Weights of a small mixture-of-experts language model, trained from scratch on English Wikipedia.
Size: width 224, vocabulary 4096.
Experts: 128 tanh GELU neurons an expert, 4 picks a token, a softmax router, a shared expert of 128 neurons.
Below are experts of layer 5 (counted from 0) of a mixture-of-experts language model. Rows are named router (the router's row for the expert), down (a neuron's output weights, with its number) and show model dimensions 0-223. Each number is 500 + 50 x the weight over its row's rms, rounded and kept within 0 to 999. Numbers have three digits each.
Before each expert's rows: a language model's description of what the expert responds to; "comes before" lists some tokens at least twice as common just after its tokens as in all text. This comes from a sample of Wikipedia text that the model never trained on. Tokens count by the router's weight.

# expert 30
What it handles: Periods ending sentences or list items, often fused with a word or closing bracket, as in s., )., ".; also decimal points in tables.
comes before: "\n\n", " The", " He", "\n", " In", " It"
router:511401447486449525467456530436497492519535493497517547483425553459439570544461503521533449414607399493501507550460444402508519429485516493537495483472477505474472500473494406530470511425504450532425429572487372529608544386479515561598548535527547428399513574456503542473559515580452456472466561522485480549532448566446602509543535416577445479439570526492425551449498522552476525487450470465525497554596436607505508575516497563480477507523507422505570527477479424518516436500434483542547495455608541564581535524525496478491436484482403557556504550486549615530483464450591554573501574512414552439499507477457536459539410495482472522517483479561416526461573417490483435514484
down10:470542573462540533403459529479509458550525571464576557504573484365486516511554474518472453560470498468451438469481476523471568460528396436454531479479491494546489538559433435515510462527528472413467573648480445528490562479558480456544490424469418476530516545501521531462477522553581580550422467465447482412449453519540472488430504478486542516533514506531451493545540460580440461459563553423583619573527415622493470582437466544469540477610552517446547511574454506505426516499490517571494504476523507474476488554476549545431438575468551434462439487404600627507496548485456521507450463481527400515447544481585469482471548445473550472456441561460485415565597549459503531516507
down11:473428530451407486463514519542452487470493505441577466462444448583442457431497475451511460442531511405564567449508509561467488490546509448525451502411472407600553442495540453486468497491448546445553445444540595539484510574416485494526530668501553509478551537560495570522508562443481589522574411559487463507490451444526523559524501484437487484513537481445464641439591541520517579573475531464506511562494500568446457525493574344486466511459491498422467527440482546584532465472439512550504495484503477531544539481506463547423585424501518506551395493554459481436462466605531485525561503454601484497496481485434438452444490439482525420504545468507588434515540538526585581577529
down12:461420491475504473500504530471540432463552507555452498470430490482460472422553426447533473504545551552472525518473521488424471503512534523437493502476425601490437429559539467518517507449478463518495446493528493567600544445469451472538491475494412412536479462545444544495438562496403464604488579491545528476495517473515455525509519489527558558637575460481458540642524491594491440507516472427527518533498439552447474446570553559576510480501527477523447544552415481526407455475598547580504495493563503509523575582473498510433381541456670501583502441444576542523486545499526414509435396579565556582512459509382500532556452481431455490472520499603490452458469453479544493527456
down13:399483414485509408461524515489474456522558421459419501551435552491499540554487523525613564539475585500592511528424477468466568517531462490536570534488568483501444483499514497465494532413513477539399525515483530485496467508534520513426535542555500434484519490507517455414531461568514489550471475521552551599483479454459517540535468482414584459464431413457441495564495495514470588523612525502488526468617463536507461491458437606505479527599617471451540445551569522517558525573525501474554376415464454545513469480452467487507486467476534558558567498503427514585563514536556441614527435484441625490503437499389513455499452538493606402444469482463435460475470530511543599558449
down14:472556549615467498459588513487476555516549497492541508526478465520575531488477475361475502442515470504503451581490470519501485510516504475527530477435601512503498532454505480537517462483506533496512483492480619478434503534478512491317498470529494575523489535538526491464524515498532540481478550461579513454545454508555534533538567483466391457495548499577580516515554510488462534536436496474483341493451525376558434479402513490445572539479580434407544501554379500518506524539521509501497591556433494512412567501543518503470542515497432512477652469455432492515497557526401476451488536442412534511505500411500422549478592566468434494460584483422469500575367409549478452509570
down15:555541495512412537467448437500470490462422399563491424487510509583466482442526467490512517483589545673499529464434517539509524473431526608532481537485487505524473443467428467556441550504499493491421457502453398529460468487524456421411526507481437559500477437614429537573486484564358505532482493550453497538606528487628490539455437443471448444371498473472401420475517544535489575457494493574581437549537593466460577472459484465513616569516501532506450563496564521543546488497503480530514448438522472538568583509469436504527455497483451524551534482464541474483534460536501592517508669547509468574485476502466570477480476562479506485539439540532461479501448494455474472563512
down16:541453541583533476518503509408444546514486395543512486601508465593523574395413527512531505518509511506399639556541502556501516532521482493484484497634424514513488388498593541396516517575523518526523505526556576454562564457479556470546503467518499491490432548493546464469463409526589499401385486496542497458476464567520592513451578599532481463613432430560455448529463581487517481501459486588461515490465482486550512517471489506542553448545516501533468474424560454422540442540426463587525424474513491462423548535486453546529521407483465519515445445539510490509505527431404534525502493559494587485441395512483496470481494440479472435512490479404451578472405510524455571449489
down17:500459495498463465410507432514526550548505457468485463462414539409558516557484544433549511504483485481487443474453425434537495463497446483489518537582454506592408558456570517513522504589550542495490455393488532544530452539583483458502478536587495568509492426431481454448487555547552547502456491409541495500369498648444534461414433535503525468373560446411520503534418607584543603532489436521554559482579540422457480603555436563608520491502532543499411553473475523418518517448559477530576452421546547531476520545487420507486488550480532478452480524539458505475555513559482534439529439449518491527544418454370492522431548512480536457497530514486454523555508532562529542560525
down18:550477463510487457593502550454525557516503472483565486602534508473491465447592556447413511582518577546497589571519460425450489551541532584531582442402466508517482488529464418482514526506545418415530499531457574462443482506534477535459560472498467479408410471433519480475481522542481463419494458535514534502503371515460505461590471473534441560547572497575537530617501462471549504473511524390508467442439538443457514466528548424500533491377421566472607506485559553435472526495541545470492541470492607539510446493550616557519491526477435481489523451408445543525497440487558540489511565483447558508518502544442558528613539515578567543453423422506449427518414511554432576461473
down19:472347521515496524502514459476633561601529557592486572511507493416564539558437514574540465555440485467481551424592450446528488426537504537404587563444434455529535498419568483523407467532451549498505429486474475506633536473463511479536559476518483500493471536460554520453478424481543541523556550432553465477508496440488510433476510610458505519494494496453465468423456474498466581479504447540539524616481546457491477444493483508540541540493509547423476444482417396479457470538505454594573445476679610442442469493478511564465561523537443509523522533561406481523557591487455437535480427439478545458546476488403451526504494483486479532522521518483561530551538492466538507416499
down20:588410456447525545506512423474389378503493509431524473448505512493467589493473529464500491572446493585389552475515527573544490453536547455429497588533500432581584505476515583636591512486458489521506502491556496492541397605470459514455490546499548559564425456516509468624489487516514474501553505567561546468477520521505457536595543547472553514602505531548463486530347522431433451462447472561540508497541435440445472536553510458546505404495489526563441554440538578420501488466534364472583456520405430486442508503467472479471451488470503543483571519524522499529449461554491507497427484515571462464468535481426505460536524551592487422468535449511439436546557504459441524471509
down21:526589530516479453682539537507547500453446514520451544497449473481498471491516486460431530541470543440557500627447548504505507525478490456433573472509495532506493453551420517530602529412644526593445435488549582502523533423417560511481483484491427530443529490553577422480506496542491444476456613527497435537505422506421465492609442464523483546501465489498517481527459540495499516512531460484511543423415577475521489408513470620556542548441506456410495570488480444545501625383509460476403540501511540447551437544474456501494487508431403470488562486498442426494561517457479429487513516440467511503505493561528589534574429415432535488540433449557554527430479512476579525504522
down22:450529438558475536520521459550399459524522535516529408499493441451574542493527459515493500501520522560532515375488456438467455596619554512468485488560481556548489576487483519493495457504488461444511492544529546499504516563493470547560499619462594357596490436394509494534487569478498548447645587540508486542413454478468481539443546486562572580479461470483421554484482518512550641445424494490452523444470576505542521423549495500424508531514500412520553529524458416456578502407516462476464499502519523432564449536547463494423462490499600483567492570457475458448543474575499535566458416493510417513531544575494490473502535446460503596424477447449444463461552490523551416444449
down23:511496482419430447502564437487489539476499463527454502460477432555471489519516597494561587420510418540507636487466448468608547448493519574571581481540508524529540449516465439523593500456464541539513437629488518592470551551478410483577556473467474456378507431541513534416370437535491493495543421506460491452539394567414507402498530528460539421468456531457531453521553532474486523480440579538506559478654461529522455560461490527483477456505512524477534551521512545468492526440432404498533456495418413482557470586426493560511560509504522533499562564501456550487457468509529443630532455416443502519504559578538503514496576491534542488508496478461500533506518447443543415461528
down24:450423464486540384504522540520471601557562517509531530548429474462523494454509551432447538415604412441535464475506497496518440556588435483535534537487491467546459509468412469532472509491485505523513520543457447442453526493474510515475517540519548504544479465473547474553499371540555506508582502511470561556519540499548333505508499546487528474436435542488458473560497535468375517438462548482581445479318464576453495469453531609539567482432466523534516498485459500438556478510531562548549469586452532489443500477512459557539554475538491608501464498454555569589498660487535568512445474563514506414458510508473483538398479486447493592515419476446484435586483535505581541428532
down25:583509538533509513477545563474444515568549415460497460524519571576493463519519602437413478526487610433429471483500418491467493471499527449592494548428461461516560460533503432434444453451523511545493547573544471589494426509440440555547459542523452538490561420381424596459464483436467488459469538532469427476478616420504568519611474461474452473449476543522493574597488430483541549502515550573500447484481453526528491451545570574541501464524459427530559515611484489528383484495444523540490544465480515598463443498491443495485429541467555484485549421498465447389484414504421542585493513527462531514565487471613539562589508534570501507477583486520511483446528539525569473438436
down26:490527553442508596487444532425559441534525559427457482428469506399429518530457528439488598448590543545521452509449455485485613455554493533426516558495539424453492546375492553423534651526544477482449486518496515514434445542503426421508492446593406429478515488561526507464520492562465535532440507495450489466536524536453499512449570467401534497485597539506528440505521525508475626509523521539565445523503419568475567524465432558461530417454509507423476485454452516562586468501548473521510482450472496422541474482437534516598488491497441457418540597441476635550606507581573502474512553522500470563527502565460532511531505458541543402462499495515483450443506558440504586468544
down27:538477481527472488522482567484494502518528476591508616596513587534480516582535460466491518542518473536455530520489462433609600378514599568524447525501507500470501515464561435477405567523445544470472578472448464489445486512462518514656576488466486437507438541455525448524518485556489477502396631367461481457440511526465468496520528521459530563523508466524537499523511420522558579492435574487459455546473602510488461493458491527630490462431543500513534531502420457559578538511468451511451475484454401469491546478500451492460493499584553476491527477478424452482511508421394499554449544442545416500483562482507540548520472516616495449528664486518432539445563437503403521512485
down28:528503546441447514551504426515477512573529555532421465489484453538540506548400496583498531384553562410551531495464453517557575543492463528497455508586590538475578518553545495526407453472510508451488536553486478414568578567521514515542487562520527533460472507439545421507543541534516552522636531425465528451514551565525535551448450503474543500507443447434432489458484482556490567513399458568442502584459508507551535582580536474513501524482493397447568466433516503504482472449498542463557471483456554382486467455496457545553507588438575389514427479519554541496488421536512452421497395450553479440543487452584541418477503520394519389491415501519489525380563483523524488588511
down29:440468555545571503491448456374505528440496456487507489485501489570474446473519481460422523418555464507469462527517548495501449410629492462596499461475636526443559553454460581517519493483477551529521540544470519498528492396519502580443484644482481478504423434503552556559436471508388516493482455544515521512552507535461454514547505520482585460466567435561507431461437606538541501569543442524529523580462502459501477460544521437533548574459428539527443443508433538503526499533481431513517517526521475460573405563410557539459480460617559479542440461440565470552443544460590550447511502597402414500440581506569475527570566458532459461472454485472495433559470563531526443453435
down30:452368509400608482468542492415517550515489514421518437513444541493491480542519478484459412578526553481479507546450477485510533522414423583488598574583486496426555593491483495444486601480530435548512537510521530441510391430509507459488444521461442454534582476504486562614530506485428499470418501470475438543540556547480467513400535465502488470461441524555505510551479535554571550475454512423505454480419456508472576606547404474536546402488477526495460537501479569493525441492449465547562525439478493497517457551472467541486477549433521515564573539510553576481578501494515492612533516502528489574461484485435563450565506523521549354505503538593450438560525564453497520339500
down31:435466532490415499538392464421547521495491589537422444507488538539597490439535497549543506550479545482495559463505529446531477445601540493512534381468486546415479505506412432455535436474392639504516549538420371514472472506456473442510554585527453540556490538463598494442514460529541474578516486465464472484520478463498501447534545505474502501615510509459532421497529488545461504559493422594484553523502533545509531496505518511410503449489468457378515612475495461494466461593502455438484504522535457463452492589547509399528507510538578524462460437462479413485469618442553440497475468421643562446549550476499511482463486537489555491520551582553527446531592582511431450504549
down32:507543441558490512436474501420556496486490420482520458570460516515524580567521452509480501466553441573507380572526467510542532475480543556529583479475448514482503567462604482531525531469445477473392543547562533507474436520522557482507506535497598472513489589509490547475567524473518459450554541417469565421497537598503647473518443513528478531474480490390492497418465445528407537466510440457524531487477545559534539540500461504459450548469489443511537470618517455501414568551416539495488528514614585525546460552447515497508516525498486421545493551456538505561519506408503558453382519441393536468390423392483580568529429533409489592491462462472461495561596506427557504484440
down33:516515565534451498549435489542501550506506608506462477635488465491551454568514508426446475470422439542412529466523505502569523445530538531481496456533477486457550559499439559526556513574549599433545427464478504504510423580532527489500462477491531487505497465513503445459455529489560441467457560447544507448508507501540522551437464507617482475510516593497508462492495409464442292471487469481497424463426490437480520539541431493557482414511548472656530514514575480545530542595520515420435491519564512508505504489553490519424504510409491456472548379511495399387467486562512489568555421431537550566583525426515466533564526522499602376533499536580475508514553481510458498546529
down34:472453457546617542407524440409572495563498461474471479507381432480508549580502459475470481575392511435465598567538500575496469427500505536462483497519514494497546571526616473511504409464555449542495650500568587467474528537442454482516507594533496502506574476447509541490408510573495534500515574469534493440538495576454593526493553491624517566470471498480489473511513579521559606444440440503502440494537448478505477476532481543524531556553499446498493459512440450462424511416441549544482462385495596585480601580484544413432463599449481512492480535546491554540528407502574502467536440467445438455517494450543419543573471526445472495443434517447464477447500507479523479477512
down35:489496514400466577471550505478524496503512541496509515453584521455505450474466504477456524466444459523479407542557438464572487492587489547518408471523487521592495425461587372426519492504576470503499467523503541495463551478495527502523485625471505567496451463382520545541452510562618465427530485502499464488399414463527469485520510494497520546602331533522500515544533495559591452513582405494526399538491461558423537503454497443542541518518509527450539534503557433563554514469474503551502519601450536471519541529451504510503519448482438554499443558456445497589478508600657498518495507381501452497399368530460459494580497491520509453561580536402499503524521480458526549485558
down36:485519542467493531546479545428496512484439559567517621492428525584475532457427508569567488512566457502451518629509441469548445445462518476516547487425574496491435552508504481534519554421474446520434519514536442447538541446438603521476447521384597514521480559478552447487422447529544489547518479457353422533562493502530441550481562540514449531398557495498469558482575435460551546462491444462541470514468505567570444486533480539461483616409488480511393549479446443493394523573577507456493514468451634507428539479556540471539533446522510412501557564518529481549575515536468518507525548525527497423508567551521490462560422567513412532509469397498447553472526447423459506513568
down37:521503501473471431487454535536579552503362523538511505516647554489456573545476497548593422549465491537490482479493500515504539360583458575484540481541520509500481523575484524570472528438595491546509430518465543485523521474490438478502530488469512563592434488496516526476485501429422423494538512403522524516553489392504547532565492524478417629471525573416520513469507509510476490571608476524556493511466595501519476438419581508449453463545470443403495573511420480449544484525553510571516511519437543504420455459550589458508564482387485423416521512449526435401461547495398491569447587491567475450475498463480475515486517468544494548440537474484540402486466451613481548512585
down38:587508461572479521571484425544508514539571551441405538577464484477508549502524479531544511513404486638437424398466573545496481502501453494505481496511613404522485457470409489558528577508497453499496564517480399513490549469498439521461524599496490503428500556579431402574393535445435511467412489533455505443511591542526538544526506444492536536502479492482454610523550519522477479393478407476556454491512469546486597464490484493551450545532468493477428508501445485445477514486612416430536446501574522518496479524427501486479571491575443509557572562555541602490523486510505499457544500488542465463451499513531469433477548536548483475566497492390585571442557499532563421535352
down39:545508529530528459482414511474521434421527552482467492492372517501501444503476593599506535411460579499496442550494543470427507497527482471536495507543462487392439498528520496537534469474462472491514523471555506471498484559510511562466501638513555552520454534442407479484475466499493509570485565456559527498495573612409458533552492399468440492558504466471549517500451525412531651550524550484452490589583403491484519558501478532560492570484535503498454399499538499533459489364505479445509577557629557463472447493502465444386414429513471478580565630475550463486480394547594467459448494448489502580453405525416521496476535484560484565536536492490463455461559488506548532464517
down40:495493548590535528548470529540508494450466477485444494378610612498498486497555478506474473483514529473441549405464518520514489552461458457442566506518465484496557530446579472488568537412480524555483554573419557481523512488503572506456560298501476549459447541611471584442470494513550475510511543486449440484448515477423546410567515487556425459557525524526564517522562430519555435507607504484491513490486400494540410519500490561468436496490531504438544506505474502478420517622428463441486547497430578569511458505427514469426507522514540533533489483446448534521603551542418493556480504517515437546506477397518481378416521538430501444610554550542478472496454423535574504520581
down41:483545508456618341462463536539504519433436491522484570517497516484561454473530557509485441476473553428523494434445579454510560583594376472496495440552458514578449547531457467419393485556521472479492576548478514492514481467483448613454464581453482489477512487442471533446517568522496565490483431449405449448557451512598538523566347496544448537456425546410548479435454523482455590563523487506565442510574522497599438497464484506504550478555478503566522478511480447469518481588438457509525508573491436421459530528418543557487433502564546543481466533499517432554429445482525583496484459565546405525494517526562477480527498608462433588481480514527510473507551575464586494484533
down42:567525575543491507438527557460548530449447491522587527542540512530530455576390465439492516410461427470465446474543523467543444595556547558445518466434539484582487505538499480601496567474420438564588528457468506479528469471502397494470485513400477537474535559468564429489426492510472490504511615465564492545525424422572549415638465525608485543511498524462578450479522419587543436556517461541431510511520457478355511496552573503526465531505494408532509537541412524564578497541474511479499494490568533546527531517501501449480439426474452565593475412500440493473419464501452489444529499505541532432472533561448402480456443514529521538523527547553628473543512434447436479540520
down43:542418533498533489397447458563488524542511593532549519541461572564583489516515473502440556526483439448465486507409520623451447444482499475551437395447582502491494487550434581571482463557478509514486490540438429568510434503503526507439498571480437528523536495436430465485529503513532476612550515484473535521509460457485507448360607515552492439440434522511513525450506485548522570435372411495548449476535529482547472513507603457562582493473455531546503499502516511557472487445504500437428559470455497480469511549468543488473533385590464448509510473429521342438455599508488558449529460491463475493488627441557545538524541577537584462531599454506508463616553527538511469514461
down44:543562548450527522525466494536540442492450520488423519540491450562533565548472501487424465523576505466579513485505390543439442399521474599539599481519438536434416496461529433542519501499521562550503544555584456409474556455568607455505500577572485574454525490502412438606508449453451528461465419503544495543561467442438473548550472592508494517515457561572466452468590447502518470453507614567512488484481452470472543419490468478400523583524493635470426504484461588531457561442511484411559508503531499467518526479556498493498520540461500492598450554468459540533549489470484433589488588513499475521499469473487477503443454470535443512454452420485579522520390567515522369484392
down45:529486423531523486540435547505517571409411474531504525562515498554444440466603524519496621457551473559536519403592542486440484431430545490448413469522435531445520468473507419534489547424517546543470490552513525524443455481484553435437501505664533530557467523530518522520518454574501520459526473559571385504468510478492521462496563559508533449522600596462524505541461564469546361512436558493419465441493592446519514480502499518524487496534521525473546457459581456428448594461580566528442548573422492507460402491402596492441455509501472451523512525492441483398475462548500534416510490552495564560393504559502494590524524460559517527473440464590463527457504426447472469485511
down46:520524508572438480487556443534582564526445511472575436497403615538419529472521488454545499477441466544528506560494570470484545421395522428450569519431486537379535543564481478540539572589404544553474496521463493491643537438569575500543483377430406599590495521471534438477406480478518487438477615448526484545465547509419610466482562495434507398531535495484445479501531507491498513516547488443527503474522470449448491491564500549578514425551532519440429477528453390584499499502452515493468485564498410561440504425570516516560513583516484495494474472475515548520500432505477466526468539534444531478552511450478489429564443475446424548466535500523438525607435512495447512557522
down47:570512476566494551469516508525428519530617380500506527508561575543504469471455591433426545532478580437472459519557535532566490527479535560501541538471568483580468512555496533489531548544493522498470482495502439528403411464454416503587456418456517508443516480487496622530475521541445431449490531556482402500476524517569429555595432416491471473500565561583512476435558458427519593466575517493482561454499467468385570483463470531512426496512515512528490472429484504535504563404527389493616524538422462517473464490564404533572517478494429585391571499543452422475492478481499453428457529495511449439483432479482458475511461531622548463455609543539547537543427488509458493514544
down48:574450463465510423530592465514463519560456476526505563572616547537427506457533502508418479564541466574387486486520429451415521481449489521563514451453499474502511494416446549601465555563609436434486480478589570412433505403526443495537465552459434446452503512526499535493471432547443442506457483474493491513353472523511562529552425534583454534504502469487517544554534462538511538461391468558543505507486534501549482500504502560593428478517532508537458538542508566474550535576603502481512427572482503460417391455576546479478490456519518464500456519491473498471411503598546436512463494584479427523422527532485583474529590484453512504579596451413540445478575553459465452486581
down49:479445509534507556482440540500476477463528489511545525442489529526479476502518597469487464525593422600520503576545556571477411518416540492489439529436476534500456454439482491499523505425562561490504432423508505540441533526498563509512429479450470456556455392538461556500523381554478443512425429481474457485513511523453468484452473425456453502410499439578487437474473572508520463422457590517449435531527414540458626521545465507487452539424593579486569432427517580522481485458524562531575448486492509552503499410457494520614452452528509505412510567599506550480513551525565482586545557466509446497492549498453515545535518579576564491599633593560463497603431494446449455450539
down50:395482490544486545520514525471486411475512509518497422474447508503449582564462402524554504512410490577498486485436559509518482510511489515538461515444554537502402466562438459398396483439548510460508469532575396574492544449512469535539538593504585478508465484434592506434425433436545547490511537504448502581456514509499510529520573586515566554539490532543472533555498509595489484481468576564548505479477417499569461482530436390519532520487429488576491582541454429477474482440586489505517565456538493483500513484545464538555436600494637457549497471501530541443501512463540521555461507429379542484608555462442571485483506524491371525553520419404477478460426409559554439582500
down51:518454551412619483477475496562591447572459488543462437528570524482425434417461452596465466513569569485529414468586523478527469545523459446418503485530456539505446461489569525444473493550478424589568506507504426451487493571593496439484544525453515453454404551474569469528595488444483462526533535527559449462480463521486510499439556523499513416529440534487482467517468500486536508424436462489479560486510469496544553661510488472506560539545464478523417493595506543519486522461478538562555522500478463584463517494554492428405442440495473439557524557560536587477467474466453538616611475497501443442612443543523513459465373425521630522586555513469495440456494456536553541499459
down52:439450440560502423559528535596474471480614513487484497498492551410476569472478529533464593580469417556454424527583539498458577550543516508462480490432464516370471381517420536446534473535403500537490500506378479488543490525548453533604523551567519576592483539502558504466483441496383502488494477606479483468519488475526430381464480496459439534511646505505459432558437499507480490572562485436513520515475481514456489401527571444440417478581498555477421474500443569483498501521494490538461406482505451558493483531461513456472473521537496546567594461581550524475487471558492493504516523554492424502550559628500480424533493523493465515575555438476514510620483511454500429541542
down53:558508509462476590469506441505596582559476482508447412488491517459541426547529472444471604434389441438493507554596464520523459492462506477575476503497468480468508475584497516485466462384476508501527422400512547499434547479416381554395525452485543466453559509487560506513498451460448512479528454545568518545599544490581554534479502505388418403541385462481549485459487591480504529545577502404455559510513483428556503510467453441461551606573546403512522517521515575496490459505422512558411563501471510469610543541548528525515516485479440598511522461558482432472490518473440508470528531471468541472455457505484541458534506528511399528483600585438454472540501558541450606550527
down54:502469495492561459522536495472461499500489521574456447447540431495417501393473558517502442509547515557522470399481465548465513379543536431544403429531511546525546508475503478526487543528518437443525480501482574597473478560403485473514415399520553509482538516525562465462575457573515448558512531464550532457441475532512546569418522452614521491502502475418447527444532464622414432541547425533521506528464448504517491482465449508570513561503576500445502489535481503471501459564565444543469505501547492478589437564505494501542480472479454523498508524461614547443436495456391481531464443398546587535519524513558346490473497431522546656452528484474580531519580560485468607564603
down55:516571553488492609514466530562492490510539485488562485534461557405503452468385539492426444497523553515388435481513602562487506510520500498374562417511553518566495540510431515515474524562526550590519447453454562463495487574462577405460461509376519596461559550512411476469529604534538471581339477485573526457487516482492438425508491465451487545519521544507476528460524460447463546503457444475473560497461501437503494466485489396383501495528513535428484464531519548479568440461619557457484401502573566427484516477477514518513558515574525548529564527449467557511514456470513495488482534523553513493608488496539446566466507340591511528500579565469511415467477487512508469455470
down56:503539527512385490479501449441430425467470579500434615567541540433485569516449519443502524555430419429475577517522520476563527524484604477528493492530470460507522488512478545486461475410584500510508576617516533470470527571469513499500410497545562574464430393488607507554562479491410482560457467488480545500535463504506592486515484517530426478559425561548330464572531479506526431473513541425406512580469460526563531492494533463446481384576453439494520506469522556524508444558437446523561460542441464505533504438456570439488557543513463504526516574530518478438534528424526444578544508469515454492511475448439449479518527565568531439590545445531456622387519465471480564483493
down57:547533482421457449487543551496583496514462441453537477494520499487508467544585444485486541504446597462487524521587474503432497483438392441558573546502476460480547515481512527571504457505466592429563540417570488480461421507486562483448459425448538501549466457532596504459338443581506425461496456463514532442552484566519539536549426498445429544413457494489536493565585488506485465495519514491521645495542544432429449490531507570474474497526520548503393468502576535609436602483471524471518554576480510438463480504471596510595505424463564544550508567632467475484596413571552488470497481427528546551465504539469495514479471472480520444437467466536485491501419497566413602485552
down58:422412516564574488506542475452432510426437531539597480494540524473480480428456391484542483520571425437431546585450547578428437493466518433422462505498524528463500455534513447498571399488487494467488470521418516405614495519536519445492562556533479488450485512490572432465617593554539533470489529496446492516520457449505416475512517527517573559595480522457509401534532547593450467570572409573506453577523478450498408544539545542428549385529461428597547465482529490475524446505407492470410447532425553578505584470563543485522429592514512474567503461518523522465545480452505562486504438534456562526449554513479548547566478526526493462534526484592442496508511466497498462596450
down59:484529507529442480420475423512429510456469420494510526525645545513452531505486641485421442463474482471456586461645499457521513464456471471410466476507480609510517512533454431505512488622582570499567469494544514488429456466533534578461415491427483532482479463524420434480606562428539495531541411491500443612541451373496510498535428423459476498481531550477548469512500426577480637579489507494545593546461500485602541468545535458455530551514532467573433559503514588493478489542475465544452480502402461557495500481546491459444466440588489502482477449490506474580529549432529450517633475482498471492480471516508437568523506447518500514487502473500589479532528497454464580477424
down60:606558478455502429528454587460410560451459581466398496490583454474555432511479538504495515478534593454490460488556480425437460515453433534572527568485476437425434516510442614521501507515453481439539424433510547519500514510504491494541524478443473454579564573488481522495476488439475498528596447541506452503562465479486420496603387504446599409549500422542511515586524514449478477452570577455546478485545573548470582481460402604513414558514475573438497588388460479507506542501542457456458537552451499504490549396486530517548529471452564502551487479535511487564585552559474436489510507488562468517479484516407487518491448545438523601509488468454543583430392528515454543577467
down61:539396468493459561504474547567587432479575500477459417518515497418451380486499532522503496416474455468511452512517449550457492405464556514445436526549571574488497551498480574491522510484524515512469496494522439559580477513432483426452472519556516498460504454415454523517486532431495549632476595442491517460462461530486527488502435530614607512480449526540463547579542446483450564578553576532577397529466541573549449555472450528535460562497511526579482517412465561524540540464514514593438482476514559539516470529458483543383532438535522382477509470504490474430389544541559584403468419564465509544543496516459444443470465532534476415542598596447552547488477511585452526536529
down62:488455580519464499502553508514491407380533524483536549581517391440485480467533539524475562440523479516517390465506552482445522503457562495530545552418516574554532472459502511471520518565472441499567459458468506480496510487594589513558534541516576431567514420540507562580439575569454557529511507534422532484556455515458388428531447465425453631514589426554507453552476405470465578579520494517463545469508446484496368475462471575476461501485469581453466544509497437452482482489546431542539456581470500589533471525577487512424375465636593465487505439474520477565513529452501418411476495499528445473521528517459564518539532541517465469548423481611494551510484486430557495507467
down63:437491594461454541547572536452549436475455550548524559465506415484459508500536469505521576496504512567511408516568461546434518458614523538463489476547421462482478425523523566578557498471507525510493556422466541551514506529525453495542547565545516532556560532432504421570477477433509524481518504563539601453408536468490394415497551635472598455425592512528488462554487547424485578563493512501481481555439450543550441543506525400539470478460486593536527453552507420494442502491540484383486543459455496454394524529490450493400535504429451432532490535520404580541401560463514571501463442449530462564582534499475500617426475503408473502464402524524523418497533481529500468502519
down64:508508465545504456455435471458479515448567501454510457434534555426442381518444467482468560512542528445490541572596609449491522502528570484449432444569575541497507449610429501616443387508458517541554476419510438500452514494508580400606488510490506507474463530496590509427404494537557568557482512527493529553522450489533507508496477453511561427474519489535520508482432595539496562548452532508446436551426523384480453471409474515421546475489540544515446553428537471443491543448472441476541563526500546483444490416435487485572480549570542498487477528452378465596493421507500498480545601556462567522503617481601533485495518458445479517549511545503575595550545553466526464447460
down65:489464527532533547553450521437582514498496471558508528615463487545500559503587491492395484528511573512541454531514490526475435497482438398560481477489467537501564504529485537543383449467461519504557485534509486446489454484452483501558541517476458486540408541494594501578503561454394449490556549496532439478578530461564521501481518502565504519578450513463377542418470449558572407566500450472474544416380627546468429407615538449443518560558427518545513577457467432524425519537459500521366557517476532551523453546524411552380520499510507540520483435432491432531506486502469540464417439463544574540513537486486572568502473491466461538476568479415553512457555544537544426445549
down66:480503534479544419546506517602472458617441397496481458463436523435549512555557543495499535504498564503569551531491501570518493512526469459511515453470475498535445476468550418441513534513505531452579517500563456436388445547508422543491469487505568402494451471623555458441392396499555527442560416468567552531467511446502476451618397468582528491514573437540508501545533460487563497518559500473507483439503526527517501491524521539573502550514388520422455469497481532485592499530467532503496532487440447398466494469528533455436497452545581534520555475493451464451476442483588502543531415642475489531523485559611571452502386482518547471526564541529564518432411584489465554543393
down67:549471510595465512546550512509524473604520509546473532516509458513538542537456546501502553505533490502551512528421537489480598370574515459410417507458526501519455499445557534574434516484484524483486423507483533453577470507510537468460518507468436474429626551501601486475423470433538526370525540475412513458446579577472475517553539424425426455467590577508405357471472538465463544503431482490577426475456484493479482512525538493516562460458498522523455444521490500438467439551504529524513520475432504595460518504464491523616548448468453389430510536534625526484477489524451575501473545556546550405516546439471548541521562410506410525565541415515472487535497539386498572583534
down68:516530471505551523453505456476509541414555591522534420481512470465512536474402441571463495574478340593472550510567457452528454498535525537490452470503516517568587499475452582467511446458542533484419596499557402555589476573530555490452457665453502479584514533457490592506547527510499497551464505398514547547475593488465545480436553511494527528557473577469465449560505583475460523438461468507426515472456532537556577494497575507504516463522595509538565507533530522475474367563519453478473456603520495542544530492485484467451473468520466406515488476484523540484384526523497446470426510456515582451439581485498471525517418576464454521433431556395424411552571517502492439458500
down69:486534460450530497437501511474455513481483550511493451562497535482502447438499536538579495515520536517500505618467578461531479438500491508484580489562476461502481484441536460521504529495407498465585568423410517538509482529591460447419548488475465577464482561414460462527403408484349511490474501431450503450523527497350478405581455431489366436537444462570542490525370466470449509543535514513566581491436446469490583503478481551518443535460435586511563479448499478579483465478548494592529534569459550563543489452541564534607476477438496564438473521483476462518504467547474494481544573563557498494509527538485606478361515544552457451556608522526475543497440520507574538570532
down70:390517611499512478527457588589553409497511524426518471466523369525497442444471485490549423466526554395507473463522453453457494441546431421494438536459499542486396420517486450544473579488497460483493456484425541460487516554525411537454558536444540424478477503461562511464503523534528569490412496614451458576530423462402555524568508482542485456553571456520445554586564519486542582473532469488424521497600513476444598560504556581469581490455419508530502514488522434477565479560504604506579471490569517433448544524540498530504512557504574503504504499512549492461455502442542443507569473618548482545501509529474552462487577411382494570514541504541552560472487479484394499574499
down71:512653503535535559562527593489450452533502576549485545446470411430529481488488471531538473509477527558544460536449486495516379468501501478510526509424496504390458504630424529472484512558486467567534550476454454443511439471535607531536438541492508497545459465481532473528535548409425563545518447611560522491513440498504394515580406562538470498368390543534467479485500407547396490504439548466563585526484476520489541472496417569441511457494451451482452510496506516523572494578539554541487498487507477544464542414494509566506568540531543574467437458506550588553519595523465474506476444546541522590511495491466498454522372521544552480459530395505550422487402494503454529411515